{
  "n_layer": 14,
  "d_model": 128,
  "n_experts": 192,
  "experts_per_token": 3,
  "d_expert": 32,
  "d_shared_expert": 64,
  "activation": "swiglu",
  "moe_layers": [2, 3, 4, 5, 6, 7, 8, 9, 10, 11, 12, 13],
  "router_score": "sigmoid",
  "normalize_top_k": true,
  "routed_scale": 1.0,
  "balance_loss": 0.000389,
  "balance_bias": true,
  "n_groups": 4,
  "groups_per_token": 1,
  "init_std_router": 0.0062,
  "lr_router": 0.00206,
  "n_head": 6,
  "n_kv_head": 1,
  "head_dim": 32,
  "vocab_size": 16384,
  "norm": "rmsnorm",
  "norm_place": "pre",
  "norm_eps": 1e-05,
  "positions": "rope",
  "rope_base": 10000.0,
  "rope_fraction": 1.0,
  "qk_norm": false,
  "attn_scale": 0.177,
  "tie_embeddings": true,
  "parallel_block": false,
  "init": "uniform",
  "init_std_qkv": 0.0334,
  "init_std_o": 0.0,
  "init_std_up": 0.0334,
  "init_std_down": 0.0,
  "optimizer": "muon",
  "lr": 0.0123,
  "lr_mult_o": 0.628,
  "lr_mult_down": 0.7,
  "beta1": 0.93,
  "lr_head": 0.0146,
  "grad_clip": 1.0,
  "warmup_steps": 200,
  "schedule": "wsd",
  "decay_fraction": 0.62,
  "decay_shape": "exp",
  "final_lr_fraction": 0.1,
  "batch_tokens": 131072,
  "seq_len": 1024,
  "doc_mask": true,
  "train_tokens": 656500000,
  "steps": 5009,
  "dataset": "wikipedia_en"
}
Below are experts of layer 11 (counted from 0) of a mixture-of-experts language model. Rows are named router (the router's row for the expert), gate (a neuron's input weights, with its number), up (a neuron's input weights, with its number) and show model dimensions 32-63. Each number is 128 + 32 x the weight over its row's rms, rounded and kept within 0 to 255. Numbers have three digits each.
After each expert's rows: a language model's description of what the expert responds to; "gets" lists some tokens that make up at least twice as much of what it gets as of all text. This comes from a sample of Wikipedia text that the model never trained on. Tokens count by the router's weight.

# expert 50
router:152132105122091136130138110166147168121131115162149124119181169132103140124131132191108122166150
gate0:154041147087117148117081094120142089200090124135107177080168106060177145077079095172136113099056
up0:050164129163124135170123155130133138133144162150195128127177146059123115137095168212131079142125
gate1:062117094139155081094083062173164125113127185125072167069082100112170079147118110133081117153158
up1:185176186162125148111141158132166075114165137154105115203078181172107159081106128052129147145150
gate2:129174096176120111116078126091123147170123119152118157107092137129147114175115152092173168112229
up2:131113143075155177100185147173089065097113123134105133155125087099133131119186117038085146113115
gate3:093103172161171108136070072137129073063207153143139164162197157107197099106132133131180080159183
up3:141224177091128128123136128117167106164155064165144123150133144133078084129138139149165165155121
gate4:192105134123156100120158100169128098109130176147182089144157098149125134158088121141117113144155
up4:092104126114140131162134132143108111156142105127155089143113112118066163106106126111153082105093
gate5:134137112125109105108106100143113141081100137157169153096146116153056103106085135126059184131141
up5:103161079120132188139135142103126142093066094118101154118128153151113156158140134100148149148179
gate6:222178141108117124121192098173139122138072138103105109144155108121135103112123117166158126146121
up6:083087099103150146139175171111132095155142115152183100138122159132116121066094079128128115166149
gate7:068104118147158156118096110133124085151071131106128169125095114112066177185140140140167126106107
up7:054123103131142160113128129150121115182180100116100098196155085081147076138167127109151139101167
gate8:173112116156108137075180171119164144112110128084109154168101114126171162161135188116123107098179
up8:165114072160157170113136150077112137145137147130094080148136082086107108117152106127152108116190
gate9:148111104130098162094114140136135135140142129126153161153160207100146174135133119168111127145064
up9:094112100111142147115114143108116109099076161128123114052096150108147158155116148150082138086115
gate10:177089155129158139145177096095077059096184148136142124103125147108192107150149137167132125177124
up10:135086152041143120097168086180146141180116098145169111092145164169146141160157110152147145157133
gate11:169105177125133104204111092131112122180091147122134132134130117076088178120096140155136171139130
up11:133156160089135090134155061130120100109144206128090111169139098162171118164095135124132113121159
gate12:107110131120133191128130117101140131120122114143158139117131151117105160161151143162110135111092
up12:080169084093147097091099122182134120102098159104140098165154114149165104094123070041162085143128
gate13:158085127132112126109155127165113118168133114087155145156137147135082149160101171166188169157050
up13:099140208094137134123144121132125126103131144167117141134123102170123102092126098048149059103113
gate14:100166100146142121150160092130132143071102125140144097150204102143076126092175146103177128130109
up14:134140137122090183127107110107153128088100083187104195073076162154148141143187127136131152092106
gate15:137078168103129179084159061184173131151178152140128135137162092142103167101106081149150119126160
up15:173141121106099106146120123120109137122141123114173137091119126087139119177071195170149153068080
gate16:104181192173151079176072090111155159146114118153156103129081145116140110118076173058075147118112
up16:174146108135126162145150124087143124178093170110121146087167127142168106155160118142200128151226
gate17:215135152120182098093130109089141154179144085136129111104109143155157129138151115094111138185123
up17:110149091093079132132120137105069037107108153104072146141107184109160117097100102146114161097122
gate18:119103069130127139141100153209155085153135071139116140223138164151105122140172093186140139155167
up18:086170155130151139185155090092159151125123116112093170046114114128141122074062121078075111126160
gate19:116171153158147138092133122167186145116181098130087128150144073180125106076098098121157121127138
up19:118075191102099086132084114130149134149153133089063068138143173111115140098213131111153179134115
gate20:145127148100181083105106069112125154061126101100080135148085102132112168127163099107172081095173
up20:152107101135091190116090133101056141079111122088154122102119135138167200174096180096154117109175
gate21:148156093114075111137101136099131114062154175124155119164117142092097149084120095152146131200144
up21:136061164137161129119125127134115136110119118190115174120125089108165193153064122061148152149137
gate22:176138050140148076141166098126180095105099174119102107093142105179140130106068114156098151159162
up22:073135152113118087134151156140170150099160145117105079139163151168155145091081106130129125110132
gate23:106138160177138168163081094164090145069107101171069221074108168079133169142083106135117134094121
up23:101113126135125114092061062175107162140109086124141214100136177102185162092089114148139148077125
gate24:132159092138143053157150103082097054124143162085157121079145109160119149098136127192111105127117
up24:150120134119181146101133142100081053151128118139196111046160108127156115090128145188098114099164
gate25:115084151118180158091130127194085124161091092170120141113093132101183102089118111120162105139102
up25:200142134102192171148107113130159154041090161105134082069037132175105120147122172156175130121132
gate26:051172090108143125122169093121109123052093072110126126120108125092123089146079070124198132114143
up26:189153141155105131101083110127140123161137178163098096139109162187120166151149131073149111132118
gate27:149123095119108112131178090061114105134097108079146159081162137171207130158143161144137118094110
up27:094162102112104151162188121113104108058105109113112168078105147163156125171153140099130139121155
gate28:169073127130071116127141119116122138140105141113145150131148137123129144124078100180122116149193
up28:110071097135151122087113101125088078088108133168186146155065073084108138149107121162108105088162
gate29:153103178162153179168109049075154125146150134094133208059113118089131117083118120156107150154115
up29:104162114085184161141149108125130111111126173120147133083054143095133099157131118155105162147161
gate30:155130129158111148131156144097149140142132139082111088142155156128149138187074117170112093144172
up30:171094075127103178145129148111109147127153126131082116150139187174146111107125148134172090102137
gate31:137149128125114142145134156147200122106078178106091133087128190147121118157145101149123104149128
up31:128143098109071123102079116132189134194110137104178177130097105114172125072157149074102100135074
The prepositions of, in and de, especially inside institution or place names like College of, Club de, Santiago de, and in phrases.
gets: " of", " in", " de", " at", " from", " In"

# expert 25
router:144138058116126161140118047161144148152121138140130120122169143152161161150116134152101147159136
gate0:187209128138096137156155106075185077143076102121149113106158098110175126135111141173130063189174
up0:137052115142148129088207162181090153156119125101109138115159197138148132099099140153122147092093
gate1:129153132100079115115165133144097143093102137200191176176145119087127154169109135141080092182112
up1:129122112104114197190143123162133139110160129130176134122140128148127113184130115081120105119119
gate2:123158175080084156116142104150149171136131187187113130138144134101177148167121185116099090131201
up2:133125096139114143114101141142091117103078181127106115088085147123104102109086128107119091086084
gate3:102081135143070110116125088110154138116110111109096169137112189128140114151142061118116109100143
up3:154162147135138131118109037118161128157109112090143135117120161120118106151134082122158099155119
gate4:065146175092157158154144107132130168135160133111139223141172106191120140105124162177096066139136
up4:112143125163114119135072170143155076112145172075120121138143126095155171158084115112113106135143
gate5:169162161138066114114179123091137148143177127108126195149097131119165093149122123091112141076060
up5:101141126201078106181093127145183133137166163120146157154133123135140123090127152055104154138100
gate6:118202174152134132142157083112126158115132107127147064136075082138153178070114114164107122122168
up6:122158112152110207086169093096107167131118103108177080123155116123118171174128136168108121129107
gate7:188131139127114155141093104155134084106154153135140106146166109125142077156088116168104074105106
up7:115107099064195146160120157104103158142122115117130104113020154120136157068116087089162155062146
gate8:118085137183160093154151040117171099118096125088080111131167088121162115128121231137115100113116
up8:102123139094122115170079117151056149089163181089139095150078167107077149096092088148140114142139
gate9:128148164163107119143140096141183129143134080134147139138138139089133128124151150148124154155149
up9:135127141162129066119155113092158085177083135178126111116162191135111132155147169163129187123111
gate10:152133130115134170147176094151113116139099134112083184107157133096134154129117154171082151128101
up10:115158110101096146121169071151090159130137177161146173146066192133129070089082084095149123125173
gate11:099176148094087147089142085113120128098122152137161137156078123165055179124119147213092127183164
up11:130136136127163108174143150177158128099118142146107070107113100090133093079136124091097139096135
gate12:119194118140125093152107073123139124102120120133151150151098068149094170133140140146141124126186
up12:082115123116091130141109178098092102120131160123153108147116164113088085121126158097143144134108
gate13:137133117070160088099163123115147105122130142119127210118117115163087111135090092189165171141152
up13:137077120169148131110141080080128142125132104124156086123099169156070141185178135130123109095106
gate14:138092175116141116140133105138165160128097117108107109156098149156151097111160133129097121109168
up14:097161099129102111147104154105199150158076117134113138116115139106107087191128149133148126143126
gate15:091132117140110096117078113105174101116152133169156189138121151101087162136153176137085078215115
up15:119117107159118183115123132112101070116124139171125119117127137104104093085182117188204151148117
gate16:147140113128067124134158084124174175109148164155156077113166194151110086182145175116155168159134
up16:114142089124161081189136147133168065134164145100122125141085135104158147088122115169137180073131
gate17:135121063131123106086128090084162115101154108104160100162145145079171142164126106161160147182153
up17:135167124110087124122210096140110149103132068103169148126102158165166109145130126143156218068136
gate18:090143085139122143128066060121136110173128148095125119120146167097147215099129126146069152168147
up18:154112183044118137170143164075061124067111138083125173137077137128064139163137152106158098103099
gate19:107130091161120079120089099132101114039129120108142164095096128134109159080144132134135122124111
up19:055152099153068075143100107182146115096187142044105110123119147109105154071116087122112140111162
gate20:115160110092119110175138112094123091103137125119118167175078086115098207142114133143112132119117
up20:108192146091111125144138155153124081143080100134186173193082135148068103196093098139183110129106
gate21:144212156126171140170085093105135091135159079158171120143118098150158134137091165171111105133178
up21:115149150132162128136137102117119073126182102138127121105078154150118130145130110211115145097126
gate22:064132082133134152104145115138170118148121111128124149177184150073124138163118102157114088168165
up22:131183106071112100181160119151169102154065125180132119141172162129124145102122116084088101128086
gate23:120137118127153090060142088179149126116164115167087187183087116129088110104169127160166130106159
up23:127104157095088107124104139083095158078119133112141122138155213140174196144077115081063107118152
gate24:117149164118143114126145091150108115168094141151134174165106121110173160137093095192114188130158
up24:159134138138133175096118088072132115132130121123125085138131154140126045098140108119120175116077
gate25:144108126118109111125118082154116047175137111165136139148150083129151177120115126127111143136205
up25:100159160155082122160162153180156138165126131065132140117155134153139126130119153132119172083089
gate26:108156109119139123103090052111205126160175124098117144129140161097123180143156151171082074154145
up26:100119127127107141200096133167083123125093158148123120097152136124164084092123182101105100151051
gate27:099111134164149167184117061132160147145089151047098171162112186135119115171104140121127135142168
up27:114098106129071063103149160158093123114140115118151106099165138107129149117141168116096148108079
gate28:119092114165111100153071139127169065122125135131105166137118135139116161151095145125104119121088
up28:159116160152093128087058122125142162142174094164142119150086124122090091162139143104224116184121
gate29:120164182099132110176141050162093101092118132129141122147148107134151133134116126137107125127133
up29:115102096139127134098148135133090139138170170184086139099101152121082108143166170111119181091130
gate30:101098132122124126150226097111102079135106141146129153117189143102096119124125171172096182084079
up30:122102194116145199161131163161074125084110123158103116096145094144089133102187119146118178166057
gate31:115185171076148133149123111119129185112130128093141193148079086094146167028069133128157142118151
up31:104101087092056129127137114166074106122108122187146152086161158102118114107109115137105089102047
Number pieces, decimal points, colons and degree signs in coordinates, sports tables and years, e.g. .286, 61.98501°N, 45:40.
gets: " ", ".", ":", ",", "°", "20"

# expert 47
router:156141070091084149148095145178179080167128139143099135110092121186094137112080151182164082161143
gate0:090128121106135163100173214132108129150111135069124153140117126140105139133126134155127151141165
up0:109181101145129151144122201118153161152199160130115156142106107127182157126097173148150106116088
gate1:137096143126118128083083190133134133150123096100103165163105123183113180090122085152120115095127
up1:196152084090155099164132079124127154150159095175119120055156148115097070128131146151143132131137
gate2:167181116098116096143160191165182124119134140163112118133101105128160172147122201152116125150139
up2:078134118178155132126066162090131129090097075173141142034117118109086149097146134136153103110128
gate3:157148157144123121106125094124151075091115141161075185156147145089181150169074114143173122083148
up3:174126130080140101135172111138080136117059152118087154104131108107136128087130068086084122111066
gate4:061118185066151170097124110128188032142117157142128089135157161139131110065093102177130160154150
up4:153149165089135093138149094176133141129144173135154116166167090107105096029128172132126154179176
gate5:168118103129095085146165168089154117098096119129117086124119134167112110105115117179152104148088
up5:176157137098121106152100170113097148099104154166094071113097082090132102098089165120127122157147
gate6:074100134201178154126100075123160090101077137077127164119161164117119135164107167179151098138106
up6:192130113099127096141166105119111122104076103132116132104096130118174160104111151115150129214116
gate7:132159151094123135181145138145097149142131156144122074145099050091078123123114184161110114145127
up7:164076145136129128152087108076116078115112142138095139131141118140127049133147119073168075159132
gate8:109117109142089170108122133137114082113138145151115200179203069138154142082159178144153146160173
up8:156096122138184087164147076113112161133151146136123145178095148104143124141117084087147149159125
gate9:076140146110093117161147107124126041171108156135162057155130102104207134148087080129135102140074
up9:171124118108105125134145161094160076121144155068134159172107132090096106174141148195157178128101
gate10:091147080153159155176137172113101131086162155113139214133133076139130092093101144157177101136164
up10:120143130119116119122119112096127112185112183094047163136151044165089172157129120101175094175101
gate11:151072178136121172098143157085112081149119132135162111131130159169091067122111174185169108102123
up11:145139113074131136119061111103155087108162114049121111105176142182095078155117109132111149176116
gate12:134108151099114124120117127140109129091098139114158125174128129133164119177145128115164069212156
up12:110086127114133071109124129119132153124166181150137077146084167138132111141093156184118145105089
gate13:105102167128120183119103091117164112119135150141129127136148131105132101100116144155114120148169
up13:121199174119156153137148136105103125122189134127102129137103082119100117122074094164068124109159
gate14:122105102070129184088094136161147138117113128087109135145126056138112122133102194124115058090205
up14:103127142136147160116129201085121130093175120141134141086096123154060146095129126143140101114174
gate15:177115156098115171097171174112069092075086140098101101178112117082137124069127135104141100168154
up15:121127120092131178158121152141155136147124106148104052105045158137113133170107114119099152127153
gate16:140178153203089128138147114124075116072191144103117172191149081141095117071147166136140137101098
up16:158130129163106167053143130144072124125101078127166149172182101119176129173198177094071196067098
gate17:129138097111099123150115138137105114151198121142116110199123136096171179111110126136154169146138
up17:144122125113126123064071083135147168188119086079194095139086119161120122122092126140117112109122
gate18:156136087184119062148172099104164072088176089097176189106197109155148069129121091127087153153126
up18:127111136126203073110128097072156133172087102073135113169133126099145090179144144112106153135156
gate19:114107086084078121116131098150139173095109101162099171139124195123168088109076092117094146205164
up19:161158155153092144117131153106093097147143114165090140117143166084127105063110113186114111166179
gate20:156191091124132112083127097122108098118079131097135185125148163181128152171113138155104099152159
up20:096135153148167112121139131080103062120107139154145137090112142084145113150122137139099126141143
gate21:121150130150143128154107129069118076148116123079147145091097087122068186136145126144059164146123
up21:158147114133089127108154163126130140119149161192124129099119149157159132174118147146030103114144
gate22:092124168103090124163128198091183134062148154168098178142091122151038160168127156177090126137153
up22:162160080144214143076092130163112137193117150125126056158119099120132104114084174111101129113151
gate23:159160123138101166138147155083133150078145150133108141127070045180112084092113147085151130154125
up23:122137138195062131132126205173134103076157145180152110113099091105139060099087061169165137072109
gate24:113091150092101137124115065134164148145084130050162144122149085079120087167136154123105140190107
up24:138132131104116125102128180164168126135106150119120140181051118111129119101181143128138136109103
gate25:108111083166116123098084117094147100143083194129133146215150146106115106122158147137186086165083
up25:115136092167120144084162077120139103112140128083178098211114091129161174138128151099151140113110
gate26:090115060108124162128133095084184085099124190182147117124106128098110058193088092151173114140123
up26:134163143145139145178081096143134126143099129082138201104193116102099082151194123156011212121120
gate27:157128130114121115101146114139092120120114135071115072151122118103202108124085158155157169131120
up27:133130166127093140150094136137096130098075150134093081122107078147103133096091073083120098110125
gate28:111120140159122131172170143102119123112101132137132152153139153059080098135127119209093133102113
up28:079107068130132156132126116170150111117170119162151167147111078110170117146147167038125166137137
gate29:073132093114118171189121135168139116043139133192076147177094102150146139116137092156120149111145
up29:115159064131179138089176143057111067124181126115142114067075121206105146123128110148164127138122
gate30:149128083172148130083096111074113120147159164080089143180114114152125158176144148112159137173144
up30:092154120130098193173089103157118140070156152130129124131113058162155103141164144108103128109137
gate31:161138137101138118105119103089164111109150177038098122116156170122140151129123112179135149087113
up31:093146153069132136123115142154135061067157101198133150112162104163101129113186150068109099111136
The, this, its, their and entire before a noun, usually after prepositions or at sentence start, such as of the, This list, its own.
gets: " the", " The", " its", " this", " their", " This"

# expert 12
router:138095074125091187177092145185225103153121134155105128135089164137095111115123151188152111155134
gate0:115128103153129155111168143114096137081144136112165151130111027164132134097135190095145099129141
up0:117082104094100082140141145170102101124175093148161109177167141120146133096180032114157136162088
gate1:114189153120129092091187082158061065131147169105147116142135090158166207185127144142053148167095
up1:105091156230114122176120020139135125131126092137125106063127128133130159186072109131144148106120
gate2:071131076150158173174160095132177106111119147085113180148204148104072067168113166221128128188106
up2:134117113066030102126156097173131165185146112157108162088168132138116175103112062113150072105150
gate3:071175172105104163099106091152150106056157111089119138140079162115143083124095142201058100091163
up3:155161171097131067172090163178076098195123114203162093096119108146137126113100124076158131138076
gate4:075071131186129107141113128121138066133078133120094162167108093130169075141162088140147161158155
up4:123152121164147136092093123112176129178152102099132120105083173134117102175082092142117172089132
gate5:078137156121135119169110108109163118117099164124082100119100119143114143129109108096083083187129
up5:172105156087116104083148087129152111133136177135132110150094118128147085122171116144125088089085
gate6:089151133067121082103165164102113118152069155102122076114138169138109107156100150156066105104165
up6:081129164085104158066159163132120142101069143115100114103089167165059105140144143151135113088148
gate7:170146136142118166122086087074164132146165173104113167151081074193094130144100169076139113179126
up7:122169131065181113142147114170107135110070079129131098106178227143176107119183118131128097187115
gate8:122163158139068117140141144144149150156129161116056141130042114137098108189142136134208143136148
up8:141115145094168129102118114120113117095181187156094134133103086118152150117137174148098151103149
gate9:071100120160129185145157144150104127060160130146144112107071174075166114107103129167119105117186
up9:086130100120058178140096154095136086121167155173146091129112125144176111132143204172179152128154
gate10:167115116119127113084129113103104120123121121118153136178106110112121146162133156122133074080192
up10:057149167073140108086110118190120156166075106143130133171151100100144157096084085100065119154100
gate11:118150183117148083146070107099112112095094193150153137222151097145207097147112120141130098134143
up11:132125146132040144090143064106139164065178128163072168146097133125122174121101152073103162083154
gate12:094120120128153141098110121090148166168138106069107123121113124091130150098163142171091142172082
up12:092094121146131145135146126166133097102141097180126140181111118102085160123067124151141086079187
gate13:097092105138093183092132172140143116108142147162129172141133087134161148116103183144191136156119
up13:110132120158100194116136118132168099151129109160117095112126140139149130136121091181047164055128
gate14:158093137179108098138087089085116132071123163056118144115129113152111150169091103149133101154170
up14:145121055144151145105140082139130141170194095110134176105143108091160153160035122065136116197104
gate15:161176141167144128185081107145137142125153154078166255142117165117108148177170070105135094103135
up15:107164128184114115184134113107125165105199155101130172121159130177139134133101166146100170188126
gate16:145097183146104136115153110088223107074129133102025159142083132140090134123112148216091098085120
up16:092162143202115130149057140161148149206141109117171150096196115098132090105147145121107176164142
gate17:148157096171053156123097140103118081150116169129112131182128108108116100118128146139179149106138
up17:059118107113142095127215095129184103118132064131182115118177201147135175071116059170080117093169
gate18:161138139124083158123154157162086096107128115122155090110155112080099150113115141126182140178094
up18:116161118129104181164127161124123099114159114097184105130133123060108146099169195139139114144101
gate19:167106070072077152138143115087069105098220119137168200156143082106100144052173111141154163151128
up19:111119145107111178124186134164160065116133143143147116111135134122185103136128121165182149143104
gate20:102181121149142173106075116084185033152165101063132099121150129115194158111101144171130063115115
up20:123141164084145115134134114100079102108079121104134105091096158172096105147159147109123118134125
gate21:039143154078140177179139122144110099123153163068128174165083123102164079153145157143039088161098
up21:177116130099081125143101056076125175167136187187138098116178095148060132128157108151127139154176
gate22:121129095172129150092088111095128092098129085136101122161202096113148195166129098172108166166163
up22:102156129078113094129168154172158120161112213123098161077163128157107075080112137071165098124166
gate23:141145110107150158090146096126168086134068158111123107163110132168161101160193133162176098100083
up23:165148122139108145147082194097099146136160144138130089129143180093108163069161139122145105139144
gate24:157150110104103130098102106117183067105132114113063166116133149198113181099136113144134142153146
up24:095144084142086120181078137080210101123183109168145173112089143135059087065110117165123139132117
gate25:126116109121109150107118078125130121065158158063135109117118060099220131136127137159094122129123
up25:194148128164135070131186091170152120158134094093158116157144157124138161094093088086175153103109
gate26:146111138085103120103093081137132121172085174111108155137114105143156062172114154131091061146139
up26:195137087075177064114120132095165144139114141110154127125085130138183141161184161145129121158114
gate27:115132119109131139092123139176132071149095099113252144138118143080090161081117152090109170131112
up27:131180115067158094088115113110171182115164117108155174165086078109094112150053166114123103094130
gate28:047130114179129136165137125135173106083095111095144122161148106152119068161148137137082102123190
up28:150145159067178067100156113122132183192095147115057153147122106104120163153118106122116128029125
gate29:110176179061152131140115171087104144077131149078147136111130096131113136178114173077100129135150
up29:124170113139095201175096110143137194134199125117122116130106139154136168176160155092142129165083
gate30:140119145134139166123134202160102145105156088123067088128107097120057149068119143134107101114154
up30:141168163133153155146162206148098125141092068136103110105104136139053147104146164102138084155090
gate31:180118102081163158094156138102146120117093153142118097130131185145120113070184109146164119180164
up31:083117106135156083115132071150126138171106126193124115085074138142138099224174154100109123203100
Determiners, mostly "the", plus its, their, our, entire, coming right after prepositions like at, of, in, as in "at the 11th".
gets: " the", " The", " its", " their", "The", " this"

# expert 31
router:138113125100104089144126074150117116160140165119100175129163135127079173104094163123098152156128
gate0:150125150108139123169145130149128104067108124052121204132201170151147109114129125117124164173137
up0:156149116140166152157094148106168199094181142073177173130185131127098124169146176067151111111154
gate1:071140124110073088170094143140120127158133110156136125140111114157126105119126158152109106148141
up1:102160111173051206125128075132120146136073145127104130126136120097089135079105109096159115096122
gate2:162098096120128135147118083128169087142124150128130164123095116143109071107155134124128115173121
up2:086131132150136148079099165126151132116141139145140107169151093096149129121110130133121136145144
gate3:116146185127121065122114127199144107123176140100145159146106158154196130126083188157104114147164
up3:085133229140118099106103159159133126096151156117093161216097219185172160138134199128077111098166
gate4:147120118132114046155160092160118075148140156128112158157091089146054184106105119108136101134176
up4:115144097121174131121125144091169204114127184135144112089122181183187098107109105121125093123136
gate5:065121133116125158123177113139115099128145123070116099134114140139126146070118170156095157091189
up5:118126177133087127113085110175175127150078124163109158084102107109109146095120096153154189180149
gate6:132088137166155157169095063149117135110208113147163121136150180112146161094183187147055139152160
up6:135133177180111131091064072139095108102118131156195123151158174129142131179119185132068163128108
gate7:123150170130131112200160070130134108127140127076113147118161180111117157104112115108068099088136
up7:140161157125133116114141152150110171104110151147171097090141140130146112123107085125117185136178
gate8:133125156130075114203076095066150100129091184142063129123095097140103141154135163070107132138118
up8:178106087140138150144062110132104116099155148146112162077148136097113123178158106075122180122084
gate9:168110148083161144097145097199149130135169150141135132168142187114131138103093157163058139147094
up9:108168096080067114132120165174105140134137121176157128122132121075111130110163183101121119176199
gate10:142134071164133111192179069168084134160103143118157140157140106111121159091091151165113076107107
up10:103111138112103092145139165126160113150114058154065099087104152080148132118144080151099154081131
gate11:153202176169062147121131109142113052123147089116078137176107168148132122107128146115106101100138
up11:104154091126155062155178043137071138125145112172158171105084124123117163129175111082102145156124
gate12:155123136104128062112137064086173116141145169112146160136111106193093162167111159086106153150119
up12:142142129105188150154194108046137136120077115078188186128102139108135101080168174093072196093124
gate13:166160173148068098124110116226115099119134124136116110180175114122164146169112191131108113082147
up13:134094094131159121115044064142158093180145143140120162112112160118107100157128130112179170160119
gate14:098126133095144114066190108096156141095108185114110142140146111121166152192093084146131115139095
up14:119070116144104147190158154141125140080184108077112125124114131152129133084148095112113057179113
gate15:147152097117091053082118130205168143174159076094070119171094106134179156104125137113109116125136
up15:174129124081111140084141119085084186144104133170109135172133162130133129175118071123060091147130
gate16:161154064126149159124110103130128082123078130123088164138153198150143124116099130127087096158087
up16:138109199181108093134140109142198210108128119161150060150171122131103097105079168172119110107166
gate17:170137155106127107125169119148136122101150118131116110122142105074122138116134089123159060148143
up17:049134128164126117130128174106169165116115069171135139142079181132153171157131159141098169130130
gate18:172152124112144181152052112138136131132231152147094158101116213136127160103123080206103130178121
up18:132087126131139085139122114143089112181106119057134139108166131112108155137093110117120149124071
gate19:156096186150145137113099116137183117148121114159114109162134039135106193152127097110100110119177
up19:180146112128166101109112132163174163138066170150162098117082088145125103150109188141137119096160
gate20:157140113164159036148160076080133132174167197156145136176104127165145140123157150108153125171189
up20:146164095099130163161132134154119117139122120184158190134137104149178130163136118116079175126157
gate21:153161114119108127118176118024116127124105165141141144218109144138141189108093122102110107138109
up21:101088089149103047146191091133072111153122140126107147140126123133110130178092101151159146113091
gate22:131132136127087133171186127167125132088081131093183128149128129117137137132121056163137106142121
up22:129117135114160141168187167179108154136138174152160132114112133108115121106111110129035130167139
gate23:153159102166127083198158097089105086119124145128101116215090116130091150151078141133095133116130
up23:148137098124095187141179077115094148124146098141079117120135122146130122193140101181127142149132
gate24:098126119182149157156099108136125149071162150122121061140116088147141111136126141166077101147174
up24:094182145150135103096090113140122098199129132137124156093167141121098103104107096061096102134090
gate25:145145126113196033136174161213123179163169104185105141174113125117140152114079086157148167181131
up25:102152128165142158175069102022206118156092092146133121107146176120128152187156106145133154173117
gate26:181172149148117076125165129131148114135148103134132139171119101183121160120100191089083186144132
up26:096142186157176102122115171110190088133097189148183142183124116152123110121102150123077067140098
gate27:138104113149095108143117122120118113127062139174171124146155134119127130134112150139098148115069
up27:126123129080189134166098169139095123153185131131091096149149152125142118111162136134163172166091
gate28:086092118081125118162107072169149121163173097060142132115075116110123130131098176147128090136129
up28:124126111119126104140144157195106160161102150047101155150156179120094158142093140072143146141198
gate29:135145127125147139091074096144147113133083175197150101164162180171131124131089148127132115091135
up29:117060145152141117123093094167164201156177133118163137129182098113147147098099057136120131128144
gate30:134116146104154161141102122200119072105111110169149152142152128162144131111089153147160163107150
up30:155130185107190105039118143075182138098154102112091069161101129160109149110166050138121103165128
gate31:119085155146133131201173092156133068148116100123076106105109153133159152099115198056138103124145
up31:098082089129161138142139097165093141158117099198139116157167165102082122146093138106110046119110
Short word pieces right after a capital letter inside names (G-at-wick, K-et-uboth), plus According, Among and some of.
gets: " of", "===", " |\n", "==", "at", "in"